python train.py --d_shared_expert=0 --routed_scale=2.5 --norm="rmsnorm"
Below are experts of layer 6 (counted from 0) of a mixture-of-experts language model. Rows are named router (the router's row for the expert), gate (a neuron's input weights, with its number), up (a neuron's input weights, with its number), down (a neuron's output weights, with its number) and show model dimensions 0-127. Each number is 128 + 32 x the weight over its row's rms, rounded and kept within 0 to 255. Numbers have three digits each.
Before each expert's rows: "comes after" lists some tokens at least twice as common just before its tokens as in all text; "raises" lists some tokens whose logits its average output raises strongly, later layers aside. This comes from a sample of Wikipedia text that the model never trained on. Tokens count by the router's weight.

# expert 109
comes after: " |", " the", " a", " and", " was", ","
raises: "Release", "Career", "History", "Personal", "Species", "With"
router:105157092143065116094098115139134124124127132169077165101128127121116121118125090117135140145131107125083105089122195150061149141116082083131139110113119109141124169164098053127147134088205156125138122154108076092154131133160123112143180130121129105160088122145123184131154119178150149129086108091118179151117106181039113079120200169181128117183168078080169122130109125197149114054146
gate0:051069185132159087167148132115079075157113151111092120138086133114177124072142129182131158130143133172134096136134150153130173144102102165121140108136169101071126118133091119139144124072131114115112115101109067093113132126160107171178127127132144153161103117136080143076096132155172126078134122060115165122077129107200136111148112185133061103144111091092071060135087065103095123184141
up0:076105181150121144150097120117141151132139143106171128134125124089182121148087147087175128146164119148156111122182219152176134172165144189149088150081107097136126077093127091124085167138096082169090187095106144085099159070139122114178115138092164088123076083120130129143122125088140165148107158150120206095157147098114115129096098117202110064112134101152138116141110074094136093094169
down0:112092120162117058109097122117148068116058137167143131143119145137150083199102114114095079122150112094136132117167126103114099192107095095164088102072135120118120102150059142089091161170158150158095069114102150130147106109076067178172108127129120143098163119152158118106127168157129147103066123114124161159099085169113115146164101161153107116164133099126161141098255154124131116156127
gate1:147144130104101156180122098116096119149098098071165152134082095091133116084154089122125068100111110189105150135143125125149102078111192101125103087091051145149117117119108087142120132174075066055136120175125079105091162118157182169132162109155107166155054104142113154158127163120132158147083134094119066100139107119118145086175145095158098170156121096121162154201149123127090100076138
up1:205139185122077123170072120155077190107159164140059129095103130144103082170135131129093131089134127114165154138151109119163169121117147122195105118123195109179064108115149096100139161128140100127107157126183116157157125108123138158143082119110103182136113168139118089109109127155123090122131124187126142166057080199142145121143141191137050078124109124088128105125118152076129148076158
down1:103090061119123169142128122123090134153147178124132139105091114147189121107127120131100079073116138141143079155085103140155137055146155178093131094102098096160172126127135157153174187141070070061159079153149082124098140195150141160121181088147117152171165118149154120204103114140163141072099151189139194126123107104133143145128169103128118182118135098148144111176118101149141096091078
gate2:101090082111135154128126114081090116159141141138136122121115144077103141091106136146155178117094106112131145129110141137070089119130128122087099150129086105130143115132127128083141157219123193128125191206077150145098123111123125125100183152136160099087154149108093190139108161076083143104153130082091178147138181073107149072135166080140116078168204156057146124083130100132130201120115
up2:110158102104119101076125133144089149113102088116141161131138120121199123145179111130126106134112113094082210134155209055202135126116125133090122141131077147168150134083096155138131201139112178206116132126159107141130082129172136168127129081089130192136104136116192163113126061055164145122153115163141123063136094142144147147157160148173175123143115119099142125152132158140188134161132
down2:131167109177135141122120074152156140175115149170123100168191175123096119064139153160139137135109123106127125079116098159131143136165073135113132126127092176121116085100124094070202146136171120094167183092159188087160109153157138112119131112161150044095129125123117136095112171112146202140179132101075144074110091148139183143138161130084178078147114161104160121143109145128055065133139
gate3:118129142175071128110155140150124132095123157160108196112153143136117126104073108143078141120157129108082092093120130226071139182102055130150093137147106076147114147165138110130131121088112151182091109125130052117099092122144091136144136087162149132154136085122131092132162171149137097180150118142130151168117100135121100160134163135120070143156161121140125122151079175243087117054095
up3:149100112206118157106170059117116121166109165133145086125097063108168101108105114171139115096120139170079205174169098129096031107122170129146094131167125122121100138138109124111092118129124130119141102095132071139117152121146149168119118097123067116111079118130140122198120111156139189094248128145097159098118176090163102153111158107093161095136159133091107112165125099105107114127096
down3:118147095133155185093155164132214145132079135134120124112093099093113127166108102077144131150125144102177149088172097117169134072181083140154104145123081169130162100093104082118117163143127130187145127101113163153139112165059205112177078187191073108137065162106108120107138085162142129167121151118114135112152107118136097159156153153123113173112164120117115112123180196095188086127135
gate4:140121168087119113112131133181125114148065103127084106142115151129114096143081123134154100131150138107201146125159115181128154089103117108107136127237096196075157107158116154086141097121119160161128084160167149175095122123086170173095100139164191156091109146152070081149141077179124195064133192118073137122105178154145114123170117129109092121160087149143141127152123080117123131108100
up4:125165150103119166145151121074140152072081076162164075121099125144159097156151160046148174136152127101173163163113102084139156076118173117086119112104111093104139162114152105152181126154142139143187186130177160125110209128107123082098120114119154117114159060101095114147097096162132122126120133097138155141158114148147153119120097137150159131190090049153146155178136124116180215167112
down4:118126103153095086141145112114148169143142180140137129150174136157113143103167093115079127089106083115136179104113195121094156188114113112110109122083099140182153147132106142134141182101131116092164072101119098101125089174132169078156124154106031083124096177102144178143120166065072082135137063116154133107106125189106088085064129168103132163112145133081116086092110155091121092148162
gate5:118099128156068119158179159087129143076136154124104195154135102131119168147156152106148046122153144122132140121125079179164120092173125104148144115158065144200112109124079159108191163125102136188142154098125151123133160119129164125132122086161161148177111153182151143133129136190106154143107148092150124083163077105134122146074154110199114192088128167089092133126059128150165085104074
up5:119129120125104124098136115154097127106100165105147134165111045132113137091141125133145064197100111094121121137140149105070130174130069138079131098124095161081134137123059203079124120081111145153105157093104128090161180199147214099098091129149103073103140061146145150103146120087120162145192139125101142140099161184086115108137108126124139146057159108193161144095162134113131113144144
down5:102117124135108138120143152110171116142173117133208092158134140188103116170113161123180130122147111175147096217058140093162162171109174183155150135100134136131077172126105127065155137079127074150081131102177149168117172120090088103172117114099177112102136158158145117168125141104167164110035098146078141116105112096123140097160146074138123125168097121114107111171083177115110152142164
gate6:150159200131159127061118108130163154162094098076144132190151116146184094145092113065097150121106125087156145109120194138089200172096092093095168123080162158116143150092093130162143108157167165137107153143120066150182120128134158101143149197123161145157103134146137089132098125086121128138128115161096147141099125223105134107090071154119160162098140146125146130109182154106130182173085
up6:165173116109142171107114127101111124119112120054079096088157116150139127147129156117130096162115150124144116123070157145143157103177139076122159152087117099178090202061174073127178142120207149153166141118154095134209105157184100119114080154135195147124150120139130115081135162147093140145056172156164105112119107111094178050093152134158098147136124122132150122121112108086110134148069
down6:077108121162136138086076149137138164065082085166139180146131164135123166136109149147165168156101100114100132163165114098167155108184180123116158152162124112134085097128109161101156145133120136106144133042124154208063153076073165130192132076118114154033038095116132178160106122105130163124169091116129130127089104142134139129109160103118107081149132114097139148157121138122111130078148
gate7:151093134176175074144170123128111099075163147149103152126101108113097108185156101092157133145122097087166156121116162132143128120071161127085118164112097097156063138141149100197196133169105095144070124116136169138104137087205147096135124123169157132132091129100105111078104100150125126101038126109161098119150132095135165213138183161149090150119091089177079167152113165130103104123162
up7:159136135163150118167119050070129162150128125135078097098120180089087171103135155065126082141115184124187142105108123152113166093167080059107152096114146103124096119092133175143112162091165095064167125114137170110102145105119120132140168123162169113157093180044088104145094158139060142120177110149133123173086147159110141107146137152092187095149075140109091129126142119118177132175148
down7:127198165115070103128167099148119178084154154180195136150165107181110098086162115159108113140103155055108095127106140122116110120154156131161087120136146139113160078153167106082085197155156170125136139110109132168128109189104158180173140123143083091110164152108174121070161139209167165110140100139143116148112106121127118121141148124174156085180130127149087124160185105075094144168171
gate8:092127103156158094100132127083192104054128168079060148125089095140164113149136064176148114113134181137122134104147112137104118175149117078114095087109132092165124107146133157161107151093099146142148147176165057115121109110200124159112087154106172183154126136179164150119166081141144158131161092132125140115185089174100066113129174136140154092149165090117151143087131195112131154086071
up8:163129154155149120102084119151184070100100159115070076204117152179076119140097083065177129136092207130077137106155172110136093068111111140101117069120130139073137138143147122147118150122171158119177101130103149140119111125141121140095158119153145119181068066111164082109085108163177169077165150138098081142081103106137161170092122125138096142164079124169115160113101100103103141131124
down8:141142127064120137139119136125128106134083080119140088086144152138118090124147150173150097086164146104175174145110151147137111174096133114155129165171188138148116087096150125160083167124186101111045138167081121136134153131137136103039108116070125153131150055075158094138118146196082048150063146118172177140107139071137178146116137154095097134143126083123143132186140130108160128162121
gate9:116145129123106121151170112133154122183181116139190112163056111146152130107131133222108197112148094137075108074140105134146114136111110156132140114147154080119125109148137128208112186153131141160147154102139172171087149169139151149095157103151147158100159092133135151152159102152106103088190122118129086131139043154111146082109112068147157204078185157152120162120102083156155171094131
up9:186156175083105128085074129193184162163085124176157164141150127177157113112090144138108193144100162103111140133162041145122080145156075164110098145148113130150142141083072107119107115121128104146156154108097145126075147136077078164128176159127132138184145086216127139183176163138141152096128100165140105108139143090136109070143131115103138170088142079119156145137129090167171103110139
down9:158137128086062182164121100147142181154079105163144125136138155151170110161100157176196135095121120082121134098128087140154121191171150165140102136113141115167130163090033089115099108123146082148106125101167145146099125218160159118130151108110129205131129068151076140116155127089172153076142122053168109174140121123133126068090131136134129119085129074084148141139125167135106132101139
gate10:090088152127092139126114081097113088133134107117075118149134127116169173163169118115165131093122160140130123185117128186116144189127108143162119127174112143145071190154063110086064067090087181169116166149098130093155141099185152143145172118148107095164068080186144105147095142164129121140093203086148119101164120148113090164082179113074117144153157123134160144165111081095107131160131
up10:176095079115145131152136146136118147097172109112076122111141157108083149136081172123130161105064111113158069137108116147106166088160131173103050123126155112125139080046134127217088167071132178091159125096133103116085099109154092139179085118149107114125089080077167077149155154137142103150126149054185141142098126112138153145133114133181111102110113146089141084098076130150128151144073
down10:100139170109124103140096108148119183115151139186170106140142153102105133134181123137105122113102133103147107144148097111083108195095074148128075119090161188112154145142098083111144110123163092146169187205127164078149131099132137099067071154125101160166108116118099192131091099127140183118090151198078202161125128114113121094151123171188135122098163159110171182150127095093094094092110
gate11:124133112124145095130042126077119063170078129136138093134124104128090091158112078136148168151133125091158140162089099093152105115147162127129102141072115126136071129080131093117133154133160212027149132137108084150200131105095082162131197178114109155132127167110129141153097123063116161129144196146086198104105146195093135133134156109126102110145145092104112143125088150099117112089129
up11:125138091177114079107103119112114177109125099191126151110124095094120103166111172168123114138145133113113109059154149119155154125082137152131204172164114176108121171129087057146144155087153112128142145158166127104120129138093102122147148138075161166126141189125146194099157097130084150158106120132116134092111142185080133086124056134204121178100158137106152147161145142036139116081197
down11:183144163141193182113140144110089154133122137103124094175181130079126166113119136120100122150136172089158168159162119099119111161115157138170137105083107104085097172193148149127120105175120183163158151133126127156149126145166147172092159178182110090163143100154088110072132107115130138143160108135149142176145072102190121153104106120106164140070067112095079185104141177138095137126029
gate12:151065105147138129120065115124074190127140104134117035141128168090165142146104128135179091107178135128128213108118193123091172177126066160119146144185117096161130152113115084085115124172139087152077147119105130114150131095168088174098131175143156133179110118160169133139135085152161098119101096190086135106105146133076148123113126156108158067126139134150126162119093121202130116123079
up12:085146078112150136145098182133198067107058133091127088125134153097144193126083152174190118134135150134126092065141092186108174084132139116128118106085112140118102149125149154134121086114152165101152192149190147170114143134136127110148178133185180084147084134153195145156127168140105120107145187151131109183133155137130147120116101133126176115127129111167065116142128105206103179083128
down12:139083159176149120134106171097132125049134141115137174133130103198100127085130087121178064091104164163182162137121165141119152124105123141072118133058107129112083083137121142153130116141112119119081133229099183082103170090109170089106147114131084093118108113098136108170152095184130113100172128132091119078138095129094138155119124127122175141139143167111207150080100090123094096167170
gate13:117086120088110163093154180163139174123083126134177164123096087088138147133108098078109149152100083140150084196100146165140183154144194141146134142180172181121110125118120151152179171112077158155148161133150055166213128135096144129151127111110140119129109200140084157106106184101118135145108097116163063117170137117126096098073121134171162150121079113089154117187136135135120123166176
up13:113063156110120120114113166164160103085088153135117132136110092152133132109181193150164164102153112143158091125112102113116106088151152179094108169108134109115140077125092177106154129172135084118147144133151117101053122120170198129105102129100130148156140142113118186163159131161139102118164169119079091140127118125129104131152119157167024059141220130176086091169163093078106083160114
down13:118136135185105136156175109138123123181110161118120061180169133125158147122112138105097101143154178159140146084104148091109134178098149100118111117179091081127101185104144144110127109118136136136145158179188133151177074133077135157177161157116143158067047173123063100096081096123128100128106093167113162145051149103100129081166171112092129150127105103084142163140136150141192102176082
gate14:090121163181097104137190127149145098120149080117126137149079163134130216188164184150114133122135140129075193178126105189146173211144134163167128140131162119166084116128101139097098085178171129215138129112100096116106193143069139137137171101115129116148126115145169139080087119119111151126149097137166127163123116132125111109173114071156115151150074141156122122095119092075067144138119
up14:088129104128099120142072169088154124171123111125147157071145167121162129122057137140151125182079125063107076153051141165101148125159120103086191110154181124155147097084074115130084096091075124149144108107049104148124115149127113095030102187101115138117180146144152171120114133087137157137091092140121075150165103119109090116171158127138113164113147122129154106124125099117158129091067
down14:097103124099140064111115065124113143108123118182091177128098150163168153107140190134170110092084135159171078117190127126122088100127146147108104108156078126107169141117158111200133120077119221070174133112146091120122116139178146123107179153146122127097147155096136180155104121137154108024089119165093123138064139141113166120095149119106098124134080142142099195132112131178106123151095
gate15:138105117129147111114111173152191106174136127135138124161089124138156094108150088152125041123157146109036163145134110130135106058179122112154132077142041166096048135139168137082120130241148117101117092097046123123134105125134095121088113107150154130129139142105116122090108097099084163142091146079160121101130105162101116086161115088129157113193166112120126141128141116142142127077108
up15:122096096166117131136061154104139147148139116104146118122097174128111163165141131162147135122115157171109146153124092148094085136162085103135082172068162099071146122146059153117103152157179167090154145080077111175149138130117099124106157154138121213099129100046118120134078195168145168083128086087130094181145097100130142077161157130110110146139159187130156081174115152102081129084091
down15:102118185109157099120127078118127075141099134170125161026119096116167172156185159069109074206155090069124143100117132131151161084078112117188121092063133077111060175092148141107116101128100148077103121144138084140132118132126153124101119078147049079130111091166130086136083090124164123180120144142189112118097129141110119165139116134086116107105120137146095117158137118110144139102126
gate16:111106107104151127146088143056152107157107131157119100152165122107140133127099105124081105077157113120172058110158121118085111093123094116130119089067144068025114184084145118133106199094158166114094144099130125121134056091160125119150142120098081113132155121100180107155196113149142163116114170137132140139097162089090129113116176173115120147147102088139047128163097130171188146085160
up16:124080152167123144126120164139118118180149140082161140143136172130085091150167153161173152084125159147107111142090194146188101141095115165180207173173153107138134084110129139117113136182095160148062117117093134147116099139097140182076130129094178144125162070133072110074124157128167124102174129142126139126177134089205086167105140104120165131107163120161107148091086161073136127064092
down16:142114098153188153136193118082154090159103171107164127148176110134143134147069125131143178082170118132088064133093100099108106113063224121046139134106153114199142188183127134119146126102113137110126144131121110126094053118102137165107149114135134130132152138082100124136115091116208114102108129126146107161073103116087155106086205134142135121162161152112121085097128100141140081099169
gate17:137110143105108152168132075088130153138082105126136188123128127074147125119138090153148113155126158119094072127146205171129180162129122100136113059116098160190124160124163146087157102126137140130102077129091089110137138110163166149130074122090116111212095160126159094121064119144169119144057103146209142047075148154114133168141119150147072143099150154098144139118079091085160115167114
up17:108091133109086139138125130124162080103089121098126127134115086121119080120077113138101150052139149149106158161127137132094112143147105114139161157157145132176088067139126054125085083127124131092084137125191106188090128152137093101125124227114131123123189132113161122088131088145097197180159139177153112167104143100093135141117118209196102091215166145147115142155092101116127089110143
down17:134109149134090138126177061099149148108097106106143148150130153095130167102104090108118128170114183114120125131137116091177126078118127143104161126153116113137113169086160151125111155126095115106187079167148166129149076100114106032107099155145135146073132120099126109153147195099104163139131096153065119164159161119104135092152167175137122091179080222133153165152158188160132145220088
gate18:108158181105122106130159167130135142179171063137152118122127151137138148134133073098179132110115084114136087088183063113111131110124137131088139149178118133158140176113188166171144181127066130153075123111088213139091114128087130140157213122176145158150150144097135104122165156113152125124187132094146093171140138134119151106094096099105164117202123086143120094138162127193142211130108
up18:150116159125141143091168107098137179130152140113140043114113144154103142185103092158067106096118100136106131146099065095105121100109085124121142104186121059174122063122156094142116100075118125116133117176112060141102146130123114118144119126159081139095129122149102111090149156194155121143217132142108140148086141117138158139129024096189140100075144138170106136114175111056139150126170
down18:155118114111125174089127124114135151141184132163144069140101136146162090161109171089136108157169075063086132191159101094106118098121134103108089146100145118203076081155153106097143131097106154234197128095151092149124122149104092155122115150169099141115114169205133146151155061103131169086167109096138141168149142131112132061087154115152126067107122160137157184117126148114129159129125
gate19:091116179125120101112151198161105095108149085103146091108164137126098135130158120136118121119222167115156108087123125144135171091172120117121112189080113157140069104190081197101166087136101133107135136108129131122125142126145143146108096113117132074126131168185194103104138087138144083112109118170110179167166081185134147100105182155164126162108094103172093106064062139138163110088174
up19:185150125097126087110097068130159125125160119111110136176115101113115110111115116135076075053096135120119104115131056099135043097075101115122140111194160124150163157122174117104115137068096126174056169115111094121156159106126170221115093136117178137101134101152101091184086146114131087130096157102124117097153137122157160110174102093172097129130152145118167141187191134108140089112154
down19:064155048132098088126124174113152123146205150103148145095151132111117145114185107060152137100164161165099174068119118180113104130138161155113125104156162117105087064131126144113131146109101113073198139194077100115065094134107101129138133147130167134149127169133193105124097078158140151122173097135067111130107148155107152074125099128174080127084168141125133100097106127158125174180150
gate20:099096097162190115113097137088126178115136138102080078080112112126164147128154092147127190162156130140195155075070115085121107058145111202131118069142098120157112177173177105127135115154085138101124123117109178094199140093130155158127149175110148115127066111128126075156117078113161159112115145185142156101196128115140173080114180117098108137116123130119097132174150175172160123137149
up20:144159164107130198078110180154119101128095094163177134141131174133136146065068122091157119158111175087164108126111100093113094052125088114091108131166207163134119119114145096148192150134158127114113162165152124142113094083171121090121078088171109169119147079173122145104140114112175153133166103083110102128170171142154117105194110137124102158126108132111185127163065136179060107116130
down20:104104169170127088120056099131072137142137176145085139141152141106092066167147153146120138121107115114114130184124141101099162160141107139219118133114077130090194153162142134090056106075078156152147073123119127119153119138110128113098174087189189133114129183138144122136137134101081151099138124162162149181083101155170098084167181137113107155166166114182173097083154134120166158141111
gate21:073130136170163139097118123169124105119139098096166102141155121134109137130158138111107161171197147044113093147208172082057165149124105144101119098100162130103143154110106129094157160162165172132189113108169113085196151093114113145186096181127074127084146145130143136143097177086161135127094115146113117137140084196122168188164136121189117118143061107109103129125124135139174101086149
up21:112166127171183107170092206093131110191002137110076178132110095137136130080141144078114099192133106127117086105145121153144104129106147176111201087150171172127127137093193155131152094107116109134188165084158153124099094094117141107154127095122176130130146111107178101137096141100126140040103144112119144113142131114118103094157164104134108142106118141078094121133129115118123074167146
down21:146102081107071079085155134128138146048140146172075167070161107122108103210152166123125157120167114079161105167065103135188141091061108087126128142119074090153105139138119150133145163068128095130121150162150140127159155144119079110113156117134125126091140134160151148120144074163134124141159093083190137144127151112111116041116079154142143110144133074188119161122076092155153174114133
gate22:140096106138101155110046186185110129149130132179187155148094145141106117085115110143182167154143079123084169116128134133167146096108103162110121131126155079132114155133153135152130124049142189118063089159146168098151122117172119126120157108114162072140099123107108148056142169177078145154093102069110079110158088136131130115122157176170135177118152110157114132139096150222085145086147
up22:074103168120146131141112168132121146146176132150157102111116142133099110142119112098098139072114138081119075125151075144134155157095108100118078172145146145111111184100131131099144107155145091128124084129124104126099082096142082144160077120140129102091080135113122095085114159166230083105129116134118157184159102159129078143135210172093115087111136102093206169070140224144116087131177
down22:116147096183127134147168103158141129119154079109121144173134160132155072197064127058111115207124123090101147077064162175115158152152103120152156157145122112138119123149161172123156173166115146092175153122116114107128136078193141178127131154175152143163148148058125198158221142153104144130108160170143076131146159128108110101092109138095131113175136136119104148180103116117157172172125
gate23:054084131115095176137113134134140129111166053141088111125135066169153125164190167115088087071137102134120189111116159166108171148104109136120113160144133124121101084156096146086140118133088160188111097149125149107100138099105162109092112153153126143185131196109122145100152133131113116080081142088103180151150132140106086140110235080135171108173104110141107170119149103129181050125117
up23:130152110119163134156175102108103072141174144159125104183118203076119163115118133191172168139040125129063131128095133141106135106124115179125124153125154138108166165117129159165078106123080157128141073111069099092146154102169138175130140125132113149079117088139157152116139118125159117144157140080184101110080183173133141123132189085108097046152167139180142077088138151143085155153107
down23:162113106170178101117135109137114155112132160127123149143158177093120200114106083133133169131050150119119140140158128106102105049104103168161128136133061138105129153165105140095155141110143075111170100091161137171160219108131126170123085132124172106118088125115141156137107176120118194117099156157115105131096115099112110109175111144162073155102131055087168179134045156162127141143200
gate24:140092146164128130096132097130151152196141114128161119116145142120104112107139086123080047132070146098156172145086190119165105122146129117129142157143157184118100109100107125119165152123066204077120093121080140149134144120121185111124171114191110046096088142162072185119137132119124122161118096148161139127120152124133133063127118100183170220113111103173129152069071093096118115147155
up24:129141118148120120125074167121122200075103073144146177120121093172157129180150134154075123111151065104179124113144153088140167142123152176181124148142135123108135132151118093122121102155134168118117162150045130141089120069092104151117062137121136080131130078167125087104120139218136147153126163153112158173183172116130114076133163053130168101142131109110175168082132085144143192141161
down24:187162149148164148136138131089143148118138065151150108060084119117141124098093071087163102135078139141158205146062092083123124106083111086120132168141120126181117130081126106169143110103174144095125082063135101153197095161145158152074159109119119118122124163061102104100108182141133096111144128146149135110140122112195135099106160156162094193103135214171090127121091158129125119138140
gate25:152194154132161101166193130075150105129147066110012090121116087140094080161161133112117074110165209114094119107062153114144140180095083169137124118127120111124097108132071143103158178127138147140154080112111101179085089130155130114159160104136129114121154187121144088158147085178125124209125175127106104125148148137101165171116133109105115121114117150133075120099103131143125116181109
up25:114147153099144151116058091159087191120102141134090154158161149128147151145157169162154082116119125104106141180164116117107056131176148119109144110081139140186124114111186066033145143158145122127109144151073230131169130135144117178134132110136153089143094164107133099161112087153100128114144130132113150060147130071204181110177120130101131080099158145123120094134131091097155100164114
down25:153154080089093130164147125155121205134103131095086091133089176187057135155191102136111149085131102135128189125136169151114176184130117212130121093110130069118131060121164126084117099145150129073163095186123129102135132126118137163105088071116139117177127121149092174156178108116171134109125155112150091119127145123170157172109084180125074105094132123118078106164106100157166155162109
gate26:133195135183108145169146159165159132115102156098164083118081133115127074157072210111143151109132147027118087105150142089129149093143061082092118075146219128115119119131131101153093139155124176161151121143168135070144152128150138108117097109059151155102122154091114113152157123128136169116192089124142095115113051173107123144148096157130090175135139144150125174134158095137132142160110
up26:168226121157074124108166155143169085105166139117175116133082186159173133123089143137111111149097135129130115121136151110158168104085094085206107158127167128176178118135177121155087152120174175093156121116079104183131095198105164140077170146177106183124098084141158101145121071159126145098175081107105160142089113141069149155097152157116115102151117137150142108097170124146131129132162
down26:137120147116117137104098144118137149087110142139071151079048172125102126103149105111112137132108141168115144124047101181106145136125157090053139091172053121140099163168104085091139110204118111091080095142146134124114132108164121153183118066139087126153173108134158155111166164099143151126060124070086103096142186087186129133130112096163135184142120133066093153133163170149108142113097
gate27:129126145131141096077179096116135173104201141094089144144121114181115162129066134110155113137113074111097167152097054123072163137136143179142127096091103157113154127140089109076114153113161170099103110113125104106192081140118130061109135139178083130072145131118122143160098101140133134218135135172133145101036057146107122183121136181118158107130088127124178115164131181140132107145148
up27:079165102132097111108204186165164097140120155143149069141136133126119099167127071099126157065147096138165158097113134134107109154131106101093115093117180137114171121159107152074088106136114105129064172090168120081126164117141164145146097161137162153107164139074105122086129160064167154137176163140149138140121136157197094151146086126194131226101131185134103161146167098163132129161139
down27:121106152114146121128128170087110196102190158154127136162125102175072130105109105140201073080159154104098174146148186140074116123113111219112072090108136119108120178129120112092073102170134177090104088118118091122137102167139119118108131132119095162181124141137139091113107085138131129093143124143152110129053103154123074162191166141137125117176088129134157063175096097115194152157143
gate28:171071105146119174168125102108136083070094129116129101110074143119116110110145209192167116145090123098199186111143164172142129068177177121119124087119166123123100127070108114130122104154203123133149108127121091080169103119109154123137158100150135108156089112175118130085198138188125172129143112124180088074118118149064143145155164141195091094109079122158133136156117103095123128113108
up28:162161064141106170099132124068183095158147143196160078165095116111153125170145120146114155226169126120166124096140170124141134149120148149162107136119156149109139091142172189086137100066175074145116122123099063149139130103166137119145049106112129162144114150118140211127131078158096135192084135134134148122102152127120205126110172137098138174076146121129099146104170128091138107150139
down28:158119108128107073141130194102038129138112105070155138110139199176044140076137155117147099142122141159147177115185129106161106090116115143149099114116146134121102151142115109169131079074109108129143101143134192075065138137115160134145151146173117090134112104138074142105150132103101112115132122147139136112116095085132134176115139132220110101158153093189138104186100144076164105212151
gate29:123143091113097089073150134104215138133117079108096135108145125203122124112090088066134088045117113137094105198126138144189127106110107038142189133119124143151168181125107130153133090146141158160176133106120145096185143125121109104163147135116151172221093137140078116129171180130113110149077152129114081107110098138129155154109097143148098148115137150129096128131129213154141144158138
up29:135118120134113107149106122150143110141119122143095134149159086135084156137130149121186173165093155141082114082140127163136116161168163099143154072142148148105134141172135071184095111094198184108116149182182137130134090137069110131108177144075179115147101156086102174097122162123179087118141092089112151160137115161174090147155113124144091092120052218089151147202185117092097130130108
down29:138131113152164160129163092075110169109094180166138092123168152144120066134145112177135106128158138109175173186074109067150141143139173101098097109104119158174107146119108155145157125108149104155135167122121167121136186125182062147127107100163071087129129173127133173102203118093149165170057133136136146123186124086132085137064084153091170097136166107144166080107110106143077094151151
gate30:159099052112131106112072189154153101108109119129141106159136100071146127050127098163156107111068105146168109095147113123079148145094162142114156178117176132094172126089112175158141150153135175084138202165129113112101116171187166064160140126158127136106157146118166197111154090118168100160109111181140144131145094123116088117159054124121125140180136117156111138123158167161159132058089
up30:214148107148159210097111107144123147133142171127094099139118190160132101131149110120141126115150070158093175193120147156131102144186125135098144129090187115160102129107142109163122107094148128148185093106135123187200116127153148135116149059140168102091140103064160122096109182126080146178143131117094142042119139142150150106125120164132064136121132083100104127173101175134082136080086
down30:108174141083157151118156110096094165165099114149130103148152109172103090087171120109103112182104063161084166131150081128161115111080088114124126086131141119136083119136093122205162094138112108196172123133108137122210116142072125233075129074151158129101121064106114103111141151125083096086127100108116119074120139088128152101088141171096140160103048130118136154141115161157111120120123
gate31:117140138158106161090088100087110195066119130125144190142156127100141122179197123127093152091149125172166139114123129120096161132053165141152182128178112105114134117180145175206160116142140133162139134120144119165162153162127096205189104196201147141135102119073165146107191172147107113104129154146117132161056106138112129140061122126154135116085169100165143120140150148119109111139152
up31:151107091164122096126044159084116101057118140155162142086074129107156169122150073170156170075157140093172156163135154146119155072138091132131131119111171125102066132192101148135161177113186163091174128120143125112145133126159097141166128154130101064116110130126138104153194152193127161077127133108093085138090105141077172111107151103119115177124169096173160111128143165119161120085070
down31:105087164147103127175134144125109168088178129097165173161123081191149086151147133158125125145103111161148108120094121117125098120140231145152150138114121103139103100125164181153202128138112148174094088193146086114055111162117139136110077119140178135148144146141116163105129147092120072110132161150182111159149181126166177188159087107145153117063133114176136099089176115104131103153198